Weights of a small mixture-of-experts language model, trained from scratch on English Wikipedia: 128 squared ReLU neurons an expert.
Below are experts of layer 3 (counted from 0) of a mixture-of-experts language model. Rows are named router (the router's row for the expert) and show model dimensions 0-191. Each number is 128 + 24 x the weight over its row's rms, rounded and kept within 0 to 255. Numbers have three digits each.
After each expert's rows: "gets" lists some tokens that make up at least twice as much of what it gets as of all text. This comes from a sample of Wikipedia text that the model never trained on. Tokens count by the router's weight.

# expert 75
router:101105108144119125114115124140141177099110128157107150094146090160148131106128076159105152102132133104104150147119108133137106101092137166154143139102154133099121159118157127120098088161117147095120169103111140154105092107104141140163125152147147122141104150094096137081096164159121117164099122099168113149138109100137121150118127109096109167110155103122101139145117134158116157152161112148093160146139094108104118155107139083171166120107118165114164060103098133151129114153132141108103145120140129099110125118161105105142154101126157135165083143097127140134113087152101159123
gets: " F", "50", "25", " King", " White", " Gold"

# expert 32
router:100101112147119120115109128140144171097113130159110146089149085158153128103125065158100151101136142100097155155115111140133109099095133166147137131102158131100124165111157128114102088158119151098114166102112140148105099107101143143159129147151141124138104152097099138086093165151120115161105121094168116153131110100144117149121128111097107175104154107124105135153109131162105154144158112151095157145135098108099107154105147089170168114108117161113163074098100137155123113153130143108095144124135132105112125120154107109140151098117154137167082138100129143129112089157105154121
gets: " ", " mar", " Ant", " Queen", " Fa", " Mant"

# expert 95
router:097103109151116126113113131139142174096112133160111141089145084158155130105124063155101151100132134100098150152116110139131112100090137166150130134105157136102121156113158127118105090160119155092117168104110143148105094107097141140157127148151141121140105149097096139085093166154119118167103125091175114156129106104138116149118125111095107174107155104121105138146111130160111157144153111148093161145134098103104114153111145089164168123104122162112162066101097136152124114152133142112095141119141132108108124119159104110142155101118152137163086141100130137133113087153105153121
gets: "8", "0", " No", "2", "7", "3"

# expert 24
router:099104106147118124112114130139140176100112134154108145092157080159156129100126072159098153104131134100096152154115113136137111100093139162152140134099157136099123161109156128116102090159117148097110169105112141151106099111101138143159127146152140124142104150097095139081097172153126116162104121091163111151129107102145120145121124105096111175109156100123106137157111126162108158148156108149091162143137098105100111158113147088165166116106118159112163066094096136151123113151131143107096137121139132110109121122157102111139149101120153133162092134104127138131110090153104154118
gets: "200", ")", "183", "201", " /", "192"

# expert 35
router:099103112146122126112112134135144176097105124152112140093148086157152132104127075162096149100137139099100152151115115138136108099095135167151135133103159133100122162116157127111103093158118150095118169100113140150096099112098144141159127148149143121138103153095095142081093168152121118167106126093169110154135106102142117146121127112098107163104157105122105134153110129161112156143156112147091160148135096105108113153108146090165166120104118163111165071093102135153121110153129140105092147121138132100113123117158104108138151095125154135163082144097127144133115090152102156122
gets: "1", "3", "40", "35", ",", "15"

# expert 65
router:100104110148120120116108130136142176096108130156105142093147082160149124105128063157100150103134139100103154152118112138129112103097137166150139135103157138100122157108159124114099090154120148093115165106112141148109098108097141140161127148148139122139103150098096142075094168152122116164103121090170112151133108105138123151119127114094110191107150102122105137151115127159108155142157107148095159141134098109106114154107140090169163119106120161113160063098093136149125107153129142110095144116138131109112119119157110112140155101123154137166089144102128143131114085150104152122
gets: "6", "9", "12", "13", "25", "8"

# expert 60
router:141135157157136169125111150140163152079154089094144120083125148170122138126128105145144137085142070110108113146110140119102108096147104157125117103137152088136104089115095083090108113147147117090145153103114105154174149144147136131130168120159139135125147136104124107138105155139124131105154103117125133094144115107120119149094123193119151079127152188121156123133113133148106100155120112156187155131121108137104095112155104140114135152151098167121101088182106155115112117164123123113155096139111115117133107141108101112144128133161126081160134141131115075123106135122168124129
gets: " a", " an", " A", " The", "A", "The"

# expert 77
router:103102108148116122113109125138145173097112129160106142091154083155157129109130071158100157105138135097093153154118111134136111102095135165152135131103156139099123159115160127112099087161119152091116167105108134151111095108101144140158127150149139121142103153098096143084093166152121115163103121093169117153130108100142119147120122109097107177104156107124102137151112130158109157143156114148094160148133095105104113151110142089165173120105118161113164070101097135153124110152129141110098142122138134104108122120162109116137151106121154136163085140098129143132114089160102154120
gets: "3", "\"", "'s", ".\n", "\n", "2"

# expert 59
router:099105110145123121118110131133142177097108131158111144090152084156152127096121063162105159103133139107098146150121109141131111103095139165150133136103156136098123160114158128114099083159112147099117168107111141155106099111103134141162125148144142120135106154097092138083094172156117126159105124093177114154130108097138118150119122110094106162107149121116101129150109131159105150141155114152092160152137098102101112155107147088167167113104114162111159069103102138157125109151124144110093134120138133103111130118168100112142148105122158138164087141100124137135114088146108154127
gets: " ", ",", " S", " P", " M", " Ma"

# expert 61
router:100103110153118120117108130137143176097108127156110143088150086156155130102126065157099147104133137103098154153117111138136108101091137163152135136102159136102125163116163129113101090154118151090117167104115139146100098108100141141158125147149143123142101151098096137081091170152124122164103126091171117152130108100144120148119128111097108170101154107119102139152110127158108153145156114148091159151133098109100113152111144089167168120109121165113161071102096138155125112154131142111091141120137130104109125120158105107138152103121156137162087139101125142134115085153103154119
gets: ".", " |", " —", "\n", "26", ")"

# expert 110
router:113156140156127113094092125144152136133130105129118115125133100093121114145094093137113128123110154176101152086170138150144159127101144124102144126154169166137153118093094118094154110166125101183125120119093127156090094148153080108138142125139092115145133150163136156115091159134100144117137128144099180147126178169158131150086112092122190105167097094112141113107113095156151157112145141112094116161115128156132179113118110162107128109117164083127118148136120138144146126107136090136122154158145129148160133110167119127146124112130108121139130123136151083132099159139119081137
gets: " and", " or", " &", " but", " than", " while"

# expert 48
router:106101108146122127114117134136144173097111124160109144090148083159153127099123066162100150101136142104093152156115111135134113102094138166148136131105159139098120162111157130116104092157117151095115171105114139148101097109094140136159125146149140123140105149096096137073098160151120115162107121091169113148127102106143121147120125108097107168104149100123107135148110125162108158143155110144088159145134098104099111157112146085165164118106119162114165068101096137152125113152132144113095146122134133108109124121165109112141156100123154137164088140103122138134111085151103158120
gets: " ", "0", "-", ")", ":", " J"

# expert 116
router:104106112143118125112103129140137174102112133152112139094151080157153130101129069154096149103139134105099151150115113136129106103089142166151136132102159141100124159109158126111103089158117153091114164099109146145107093112103143137159128148148137116139107145100091144073095167153123117163105126093174106154133111102143121149120129115098114198107152111120106138143116126155113162150159110148092156146133096102101116156106143090165164121112117163111163078105091139155117105154130142107094140120138131116111126122156106110136153097124151136163086140101131142135111087157108152127
gets: " ", "-", " and", " was", " has", "|"

# expert 112
router:099100108149117126119112130139140176096111130155111144089152079160151127104124057160104148106131138096101151155116109137131113105093135164152136133101155138099121156115161125116104092158122152095117168102110138147101097107101137139159124148149139121140103152101096138085094172149122117161108124089166114152126107101145116149122128113097109172106153106120102138148111131159112160141156110148095159147139097104099112153114146090168165120109121161112163063102100137152125108150133145112089142120136132108108123121158108113135160098123152133166086144101130140131115086150102155123
gets: "200", "8", " In", "201", "0", "7"

# expert 57
router:100106107148121125116114126142143176097111131154112141093148083161155125104126072157100152104134138102098151156114112134137115099091136165151134132102156138098123160108156128112105092154121156093113166105111137147105094108100140140158125147148139123142101151096098138082094170152120117160106121090170110154132107101140120147115127110098109190107151106120107139152111129157108156143155112147096158146136097107099114155113145086164168118105120162111164066095097138153121112151129144112094147122137135105109122117160106112141157101119153138165087140101125146131112088151104155121
gets: " New", "5", " |", " Ad", " France", " Paris"

# expert 80
router:096104109148119121114110128135140178097111133157114144092146083158150128101128061155101152103139138107092153148118114138127112105093138166152137133103156132101123161116159128116101088161121150097112172106112142153110095110106141140161128146143138125139099150098098141093092171153122120163107122088172112153134107102147119150115130109099112175103155110122102138148110128159103152149158114152092162146136097106101113150111142088165165118106116158113163064095094138154124107151129144108095141117139133106112127122156107106144151104118148137166086135100123143137115092154101154124
gets: " |\n", "\n", " ", ")\n", " is", "00"

# expert 22
router:099104107144122119115113133135143176098106125160110143093147085164155127103120066159100151100136137103096152155115114141135111100094138163146133138104160139098118160118153126112105091154117153095119166106110136148109101109104147140162129145147139123140103148100099140078093168152122117164099122092164108154137104099140121149121125111099108173106147097123105137152112127160111150146152115146091161143134098105100106154111145093164166119107119166114165061100101138151122104149130140108096138118140131103110125119160106112141157101127158140161086144097126144136116087153102161121
gets: "|", "6", "30", "3", "7", "4"

# expert 54
router:123112124138125114131102105137141154127104088126124126132128147170173149150131128144154154122093105118132154170091113166145133081109130146146111131148124165175170111138166131122125112154113132167146162152113184149175102114084126132162120130112165119131089162110140135168116128144083113131112136095137114159124095096144146096154142103114075072128135130099125147128165132126154151149153114182145146145114136120129100125116122101127162095127123142091121122171106127128124144131146156162084150170117086128131164108101142119093152107117117154165147171134131086081113119154160149134
gets: " January", " September", " May", " April", " August", " March"

# expert 97
router:095172122138084112146085144136174167131101141165150164160131107121135141112106118111123174115106141126166118165117095140126136129125125141122089182140092138104118115125131141101096120147123184090143124124087112112135099105114160133166164171131100158144133109096149151112162145103110157102141147084127143098100148150106116113127087131123123082123110133096117121104129157088153167106136106126129162106145085159119131106134122137162127125108121108134147112128133108148118132069130139097169117157169078115181114144114100148139138078108130116091130161103114153141093108141112132139
gets: "y", "ing", "k", "-in", " of", "er"

# expert 104
router:103106102156141137120114108127128104133127129134101169108136074087138176101143134164161133166155111103112138135094149107154099131138160110120142134125100139102138125097173150169117121110110160116105150152121161154157100138104137120139078120123085105112098127102126145130144149134115089146107146170122140142170129135142111189122124115101108100159120118208151146167098099076127148141152147122165083126127157117133078134132162135134129147150123100134135145180153120151134114145144123126160128074146169109152091112140163137128131131084140120128099117119119162120129124122090085110
gets: " name", " code", " status", " zone", " hold", " team"

# expert 91
router:096105110154114115111117130145142167094116134157110145088160089161157128107128060156104151108135138103094150157112117124137116101094136170157137133104159133098123154106155123116100091155120154093112168103111136144111094101098138141159121148148143121135104155104102141076091160157126110160103123093166110156135107105137123145121126118096105181110151102118106140153105127157108158144155113150086152141141096102099111151115144088160167121106118156112164065100096137150121112151132138107094147121135125103112125121153109113136151102119150135165088143100122129127114091156099150117
gets: "In", ":", " In", " in", "==", " on"

# expert 109
router:114134154165142177143107127153150114096147176111097108128126144096110151169087157123152124134175152135151120120141128112149110131105162089129154133156136141132125143133116143103117149169145076093119161096118140119137154116129123122154166148162156157141097128127135102146139144148079162146115094110130140131114150114090117122133150113113121128123161176074176099092145134122125154108123126120146130168126096158121170107087152116119144170113146098085126119186113141140136132152111156137112153122109153091159178114069141087079100127106141123103109155139120117149103096113112121117
gets: " it", " It", " there", " he", " that", " they"

# expert 86
router:136142166144138133120123116120130102164111101107132085117064096104117091169111131152081141109133092147161126115088115127164122105103121096167135093139135114103105118125127145117118095142163104122126123134095125068153124147148124113136111158144115154164164129123144110125103087152113134129170126119113106129154096125097128105112196151154119100117127189141131132124093109097108112149158093152138133091142168131192138088104165127180140156140105126140131134116153141108108111120088115146127151138118167112128159171155131103104116118109157160075133121129145111121139111103125106161
gets: " known", " used", " named", " described", " built", " established"

# expert 8
router:165125146125132142140107127138130151154138107135111115136110163143135098127148104146105124126115099134132120068178153119135130112105117147106144121127127098150111096121122125091128122160143107095146105095128095096146142132152068140137139139115124148133132116140116103162124137133092140136136116119120100082132113164131161129113115161135128000134123181109129131131137130125153139134142140128186129111111112140099067064125126145079146125138077137128099095127130161103105130166153115138152123129128100100126121156077110129084139110164157095108133114151157102113121129107155146134
gets: " a", " the", " one", " an", " two", " three"

# expert 85
router:100106108145115123113111129140141177097110131154112141087156082160156126111129066154096152103138132095099154158113112134130113100090137164156137135101154131100118157110151128115107090160118155096112169107111141149106103104094140145161124148149139123143107151099097137061098163149117118163105120092172113158130108106140120152120128116099107168103156116123103139145112121159113157148153112151099159146133102103098112152108144089164166119106115163114170072105095138156128115151130146113093142118137135108114123123155109110143153098118155134160083136099133136127111088150102154124
gets: " (", "2", "6", "16", "4", " full"

# expert 19
router:103102110151120124114111131140137178094115126158112139094152083159159128103128074156101148106135136101099152151112114137130111098089136164151136135100155135104119163111157127111101092157118153092113165107111140147108092109100138140157125145146141120138103145098098135071092170152120118167102119092169110149131113102146122149118131113095111197110155109122106137145112127157108153146156114151095161147133097102100117151113136086166166119105117164110162064099096136151122112149131140116092140123142133106113126120158108115137152101122151134162084139104130145135113089154103153117
gets: " |", ",", "|", " F", ".", " •"

# expert 115
router:099104109149117122112111127139145176101111131157111144086150084155156127101126066159102154101136142099097155152118115136135111103091137164150133134105157134100119161112157127116102090156117154090118166107112135147099100109101141140161124147152139121138101150097099139079093158152126117163102123088170113152131104096148118148117128115098111168108156107122108138151110130161111155144159112145093158148134097104104113155109146090168167119105119160115162073100094138154125113151129145113090139117137132105108123123165102112141157105120152140165088136101130146137113083151104155121
gets: ",", " |", "%", "7", " James", " list"

# expert 62
router:100102108147120123114106131141138176097109132155106142092148081157155128103126071156099151103135135103094150152118111140132108098094136165153136134103158133101123156112160128114102090159118150092116170108112140154104095113100140140160127153148139120141100149094096139074094169153119119165102126096170115152127104105144122151116126112096111168104155111121102137146111129157111157145158113148091161145134096104106110156113144092165163121107119162113163068097096136151124109152128143111092142121136132106113127119156104114141151101120155139162088142099127145134113087158100154120
gets: "2", "4", "0", "14", "1", "|"

# expert 102
router:100099107150116122113111131128147177097112127159112141094148085161149128103120078154094149106134136105093146149116111138138110097088140168153135132104157137103126163114160131108098092161116150095119165104109141148098087108100143139159124147148139120144104146095097140069099167149122113164106126090173112152126113103142124148120132109102106172104151105119101135147114130160111149146157114151091160147140094103102110153113146090161164122105119161116166074096096137148125110151131146111092135121143137107106120119161110110136155101113157137158088131101126143133112082154106150115
gets: " (", ",", " −", " +", "\n", "17"

# expert 96
router:105110106152117123119116126137145172099112133161113137086150082153145131108128063156098156106133139096101151153117105135132113100091141163158135130103156140106122161115161132110099093153121155091115163108112142142105093108099142137158120150147141123144100156097099134072090166151118122163106125091175104157130102101139112145121129110093112178106155106129105137143109125155110155144154110145090160141132102104103119155110143092167170124111117164117168066103101132150122112141130141113091144122137137103108123122154104111139150104119151138163083128098125141133111084149103157121
gets: ",", "1", "s", " has", "See", " is"

# expert 3
router:095103109147120127115107130146143168092115130159110145095151082156157125100136060157096154104137134096101145157108116135130111101089137164151138134098160134100125163111162129106104102156123150097120165105110133147095086118104142138159134151143140119141105148105090133090102161153124115151107119091177110149131110103154121147114135112096103180110158114125105140150112130156111140140150100143095154151135093112104116151110148090169168117116126164112157071102093134146131116148135151111085141123137132105113128124162106114147149097120156141167084151106124148130117082151096149106
gets: " and", "al", "le", "th", " who", " that"

# expert 78
router:100105112148115120113109125138141174096109131155113140093150083160153127104124068157095152102136136105094152147118113130135113104090136168153139131102158133099125164118161131115103085161119150093110169107114140151107101111096134136160125148148141125140102147095098142081095168151124121162104124094169107158128108103149122147121132108096108169103152103123103139148112128162108155148156112151092161145134098106101114150107140086168165121107117160113163073103097136155126109152132146105094146122136130112110118121163104111142148105121153137164082142099127139132111084157106152123
gets: " ", " —", "====", " −", "7", "==="

# expert 9
router:106104109150116124118112131137144173098116129158109140092147087159157129101124074160102153105133138104091151150118119134129110099093138161151138134094158132103123163106155129114098093154120155092117168107116136147099096111096143140160129146151140122141104153098098136082092168149123117162106126091163112153128108098142118151118128112097110184110155106124107137150111128159110158141157113149095158150134094107105111152113143088166168118106119162112164064099098135151125110157130146114090141120138134099108128119164109115142155101126153141163089136099127145132114082160106154122
gets: " (", " |\n", "\n", " [", " (\"", " \""

# expert 125
router:107103107149120120118114130142136172098113131155106138092149078158155124104127059159105150102137137104094149152119112136138114105089136159149132134108154135099119163110158131109104096155120152088116170105106147147107096116108148138164125145144143120140102145097095140084096168149119124165101121092176113155125110100135122147121134113095109176108148106117107137149111125159112161148156115146094158146139096107101122156113150093164172122106121165108165066100093140152125109151127142111090141121136126106111127115158103110137151100124151133160085141102127150135112086157104152118
gets: " including", ")", " and", " Green", " work", " Succeeded"

# expert 94
router:140130123087103156123121088138159103125101089103145149148153104121148113151112163134146124150093183129124136135145092130136128122148140138110080196157105085107111105165120113096121092108084175120162125150173153120100149112110151080134072117127115086106127122105133178160149126150133119132092102145106126115197115130132107149141108118064139116116135142082161093125102157148121145116121148155153142101128114106120101121118099135145112149116136088113143132125136128136079129120122094156147145118141135090140148106103114133120123157106127094155124157134107127165144156148127168151
gets: "s", "as", "es", "ia", "is", "a"

# expert 79
router:101087152183123129155094104125147147151094128080145126105135111141127105161109188124108118134147100112130088098115107132155112105110127137172124108116121084112147126130122148116106112165105111114146167104113179087122117130133155156161156140168175122128106138112135124132149089152102104163128118114064095133138111125135138108111141122116175152111143151088134127138103119067105164151142120173151139151105157131157148104076136113159172144132131106107119121115092123077112146125112108114139143155111117110126147152118127114084120145105148145138105152093125148185122107116096093132
gets: "B", "S", "H", "N", "K", "L"

# expert 5
router:099102113147121124113108126139142177099113129158111142090153086155157128098125067160104153101137135099100153144120110137132109103097133164156137135106162132097125162118160130111105089161118150096117168110113138156093097109101140143162126149150138120142109151095098141072096168148121119159105122088172114155130114098145119151122125106095111160103153114122106138152108125154110152140155110154091160146138098108103117152108143090171168112105120165111162074098095138151123109151135141108094141120138133095110123121158110112141151101125156141161092139094127139134118087151105161122
gets: ",", "202", "201", "),", "18", "\","

# expert 17
router:099105112147120127112108127140143174097106132158112140091146086160151129104130068162101150099132143095097154156111110137136117104094138169151134132096156130100121156113158129115103092157117148094117168106110135149101096110100142136155126145150140119141102149097102139085089165151123118163109123092171112153130112101143112149123130106094107163106155111124103139153108131158107154146157112148095157144133098103099114154108138087165163120103118161115170065094098138156121110153132146109097144121135134105114124123155106110141153097117151138165085140095129147131110086153098155125
gets: "11", " that", "6", "7", " time", " song"

# expert 122
router:098104110148116122110118131141143176097111130157109142089156087162153129106127066161102152100134136095095152152111115134133112100090137168156136135106160136095122160112158131115102092159121154094115167109112142154102098110100141140160125149149141118145104151099095139081094162150119116166110124096167114153126102103142118151126127115100107178103157105119105138146113129156112152144157112148092162145137097102108111157112143090170166115109118162116161070101095137152130113155132138110095137122134132108111129122157104111141152096125152139165088142101126140133113086151105156121
gets: " T", " W", " H", " L", " D", " K"

# expert 37
router:136136127090120115146134142127160151129116131118129175123159112147122149124130172147183099143118135118156119089084104151159125135110155192136102163140119090106103119142084076145122180155125176127136130148116143151141113161124149161168138106083113105147138113130113117134121149148104139121121118118106100148093113115105118148138113134095128136130056135173116151127169122113160135127139115123116154154157115156103130161139123117165144133134111111113134120113099123146110120159118105086175128140165114092085092089099141120084157119135144074154129162122122092169154125147137117179
gets: "T", "N", "K", "U", "L", "D"

# expert 58
router:098106110147115123115107130139143174097112127156107142090153083154157129105125061156102151109133135101099153153115111138134110103091136164152137136105161136097123163114157128114103091158117154092115168103111137145105094107102139140157124147150140123140102150099096137071094166151123118160105121094182116155128105099145120149122128112099109176106149112120101141148108129158110154146155110151092158144134095101098115152110145087167167120107119160111158075096094138151125111148131138112096139122136134104111122120156107110134154106121152133163085142103127141132116084154106151118
gets: "201", "200", "199", "5", "198", "|"

# expert 36
router:102106109145120124114113132139142171095114127153111144088149082160156130104128062160099154104132136101094151154113113137127113099094136167153136135100157132095119159114160125113099088165115150091118167104112138141101093110106139138158122149148138126141104151099095139080091163153122117166102121096163109154129102103149119148122130109101109176107161110121103133151111128159105155149157111151095155146135096106102115152113145089162165120108121161110160068100094137157118109152128139111098137120137133105113124121157105110138152101116149131160083140101127145132112085152101159122
gets: " |", "7", " who", "6", "3", "%"

# expert 76
router:126117155138136102135158135162111149102125101092164159158164169146096109126146143110154115113127155141119130155102074109088142133142098083140117125172153086164118144086087158135111103161153159099152122094136097097147146114120117147137146139136119118122162141144120142108139087126138085152110142153153162139130149154167136130167107144135139148124150097126096132139156126152135141115151156108098138173092121100112161124165112097116126092140121092132145119089108157153109166088144100125165121080093126163135091113156151113162167101160134115143115085098116093155121118107113129104
gets: ":", "):", " –", " -", " :", ".:"

# expert 107
router:096102109146119121112109132139136181097107128154104144087145085160152132108127081156101153104136141103094156153119118142129109100091140169151134134099155137100120158114156132114102088160120148092117169103109145149104099110100146146161125150150140122137101150101092138078093161154124116168113121091163114151130107106148118148116126115099110184109152105121104134152111122161109159145156113147090155142139095107100114150110140090164168113109119161111160071097095132150123109155133142113098144119142137105110121120158103111139155101120158134165086141102126142127111088154104157124
gets: "0", ")", "191", "187", "184", "182"

# expert 117
router:156140116096111137110121153081104140106162094142127147115105139127146104109122105136118107126119115140150139115160161121146144130173119141106130119135124107133111102139135095146148119144157155096149087111116147121158112129126095119119130140119105146123158110147109103172106159115116113113101110144120143087111117169132142136121098150145112000110126130137170126152141136115122132171136166145152166116122107158116084117098134174104112143117108135132106110137169133126137149138138129130132142118130119130105106142078116161123148151151102078116140153154117079121118146104156131144
gets: " the", " his", " The", " their", " its", "The"

# expert 6
router:095104103141117119116114126133141180099106131154109155095146085158162125095134059152100149104142143105099148150121123129129113099091144171150134131102162126099125156109155123108104102161118157087109165105107141151103094107093144145158129155140130119142104148096095142072091161151120116165108123089171115150126113110132121150128125113100109167107164116130108147146104132160104146149162107150103154143143095104108115150111143086170163118105121152112164073104098135160127108151137149115095151114131136106109124121155111117147151109122155134168089135104119142136114092157097150126
gets: "'", "'s", " de", "ies", " League", " sub"

# expert 93
router:146123108118152131142131099138120105071132154133095131131121106128110127105148144126131133158114147087136136136099122168138108131124144167088167139154137163093133134094132076120107099094092132144094128109137145165088085142096130172115107109101095095076125151118095144133090165133122139126094120135115107145116114138138138100123112122073118106151129165122136163151126147118094083122136077091157101085154081091129150123091134103098112125101171144123114160165138127164136098126173145133138122099087134091138111094108161136139147104119123130125121175134078129141094131142118136093
gets: " due", " according", " According", "According", " said", " rights"

# expert 31
router:091105109149118118112108130142145175099109129164110143091156087156157128109123068156103155100133133103102153148117109134134110100091141163151137134103157136104124165114159126116102089158118151091117174102112136147111096116098139141159129148148143123137104153098094134082095164153124117169103123092165113155130107104140122145118125109096108157100149103123103136147112127161109158146157113150089161148135095103101110155112149090168168120109120163110164074098102139150127116152128145111089137122141132111113124122161107110142157100123152137163085141095126144134114088151101155117
gets: "3", "202", "197", "17", "10", "20"

# expert 92
router:099102106152118125118105131135137177094110130155108143094156083161153127101126068158104150105133138097099153150117110139132109104093134164149138135101156135100125164114156133110104092161120153091115164103113139148105098110107143141162125143150137120139101151100096138072088165150124116161105124095172109153128105095138125144122121117095109173106155110121104137153112130157111149144156114150091157146135097108103116157108149093164168116107124160112158063102098136153123111149132141108094139126140135102107125115158100110136151101116155137163090143106123147132110085155101157118
gets: ",", "),", "\",", "',", "!,", "\"),"

# expert 13
router:099099116148117127117108130133146177093110124155113146092146080158158131108130066157101156100135135106099156152116112126133110104092139162150133138103154141100121164111156129118104091153119148099115169108115142148104098112097138142156128145150136126147108151094098143082090165157128109162106123094175106153132106104140128151120127115093113185106152103120112135148106127157109156146151114147092164142136091096104118155109140087164167119104122158117166067099092137152122109153128146111097139116139130108108120121158111112138157106122155138162088143102129139132116092156104153124
gets: " York", ".", ")", "6", ")\n", " \""

# expert 47
router:100099110146123124114112126142140177096110131158114141093152079157157130099124067162099152106136139099093156152111113141132110101093136161145137134097157140095123158112158132112103092154112154096110165102116141147105099112106142141161124146150143122138105154098096135065090163149127118160102118094160113150124111099144119152123126111101108152105153111120102136150112131155107151141160112153098158144135100102100110154112141088163173114104120161114167064100096135156123111157130145108102140113141134099108127115157115107140153097119152136164087141098128143133115088160106146124
gets: " of", ".S", "15", "6", " had", "10"

# expert 49
router:098100110146119122113107128140143172098108123157108146092157083157157133107126067155102147102133140097095151149120110138130109099092136162151135137104160132100123161111156131107103089160117151093113169106112139155108096114101142142160124147151134124141101152094096138087094167155123115163102120092169117151131108099140120145123127114096108171110152100123105137151108128160111153145156114154091158146134096099103117151114139095168169119107119165113159070095095136149121115154132140112092140120138133107108125117157106113146149102123155135163083136096122142134116087159102154119
gets: ",", ".,", "Com", "o", " hospital", " paper"

# expert 114
router:129141146109135137088113156154157164102110095112138091117088107137127137174107123114103171122125163131123124141132133138117164129129131129142088122123105148112126133098185161107086119151146170139112105071126139072100093136175169091124124182123142121080127129131147140122124067136100086161109151111123131133120128138098104148143159130117140131108149147073153124098113166142145116110120169125126103101122143129117160128126088159167173138093154138117157116104110139126113112134119109119134133145131145110117128129160176137183097158108171147134092103113141140155079095126105127141
gets: " as", " de", " or", " and", " time", " of"

# expert 16
router:096101105149120122118116128140143172098112129156102138088149088155151128107125077151099153104135137103092154155114115137133107103086136169154138134101157136103123158114161127113102089159118155092116167106112142151098096112098143142159126147153139120144102153098094141074097170153122110165105124096167116155132106101143123151124128117096114178105156105121103138148110128160109155147157115150093158144136101109103113155117139089163168120104120163113167069096099140152121106152131142112098142120135136102108122118160105112140153095122153135159092136101129141139113089154101154121
gets: " /", " —", "22", "\",", " series", " ="

# expert 69
router:122121133088147149083159125095157107094133114115133178120131158142131110110148172140111151089104169158142104121158131120124121105148119101126106118102171124157118133109120073122149130134150139094164148154132132141102154102141092138116098144144181152093100133104122110120162086116146091127146124129157160122102147134092128126164133080137159151093138112134102147149149130095117083139099142156119148167102161106130162167143154112098128107138088129139127139109130141131105121080102174089182150102116100140097141101139110166141134106087147102142171125117152161113170114135119112115
gets: " |", ";", " —;", ");", "%;", " –;"

# expert 43
router:114112142091127132118086075123122102142122136138087141127116116086111149122120138175164143142138126129145127126095119138128108121112117111110151138128161099191125116126136180147136122164097166096143151142074141154127116078104155116133083107144123135140115180123129121103134146100118089161097121097131137157148083124164124145138145135126135110139118179087159122175082115078098171110152125112131072115075160129132156128165136106182152110129148139153119122128160134140131111126117133128102125104131181090129140154141095127132152104151126134139112141082106161107134102127101109107
gets: " name", " Born", " Genus", " Died", " information", "born"

# expert 45
router:124148135168124097107109147129096139106125078145097148108096172131087129116125110093093127091149132101137095156104132121119138165117129075163121118160159099124149105106080088147166104160090129142122135104132080152174124139143168131110136109154152140104135127121149132110157149129127139148104158162070119153114145094158146099163155156167154151125079104124112145098113107135152089130155138137095153149087124111133123090158130168109146098114156131134150143150106153154097177105125088158140136129110127111112126143085109131153158126159097118119119107107151156097123139126110142140
gets: "-", "|", "=", " -", " ;", " ←"

# expert 25
router:112120149139114147161104140094126115134130162127133128100089127114135165130109119132112095114145119145145161138153135075130100177100104094118150154141117155149142102155132165122176117121131117199083061119106109120139127115140153114141148156100126113142090158130123127159106123164105163160102089154133110070131105202109126123145102146128089133109124152118118097112117108152164140116103126169134101118140139120103179156148133165096114143118097151091129124097131152126135119150111139136117108171136136119107115147139122152060089123171129144111126108120140142183131125103107132127
gets: " was", " is", " were", " be", " are", " been"

# expert 99
router:109139116107081113122086135140160145114127130128118183093136107121107093086150193109161147076170129135152152131106113138130116109144132145096115139143126131121141126082108116113125176150121140082111167125109128142122105137093143150105167166087149111169132138111087171149179141117092167124115123112104127097085131130167125100099124102079151136104153131143145152141132112103119164129134108148142127112129086135167108097109148129181108125124142084085087118117122119140166139122133163120123124163147107144121089121128104113106155151102139136148180163145132129110117148108116153147
gets: "i", "er", "en", "ing", "a", "in"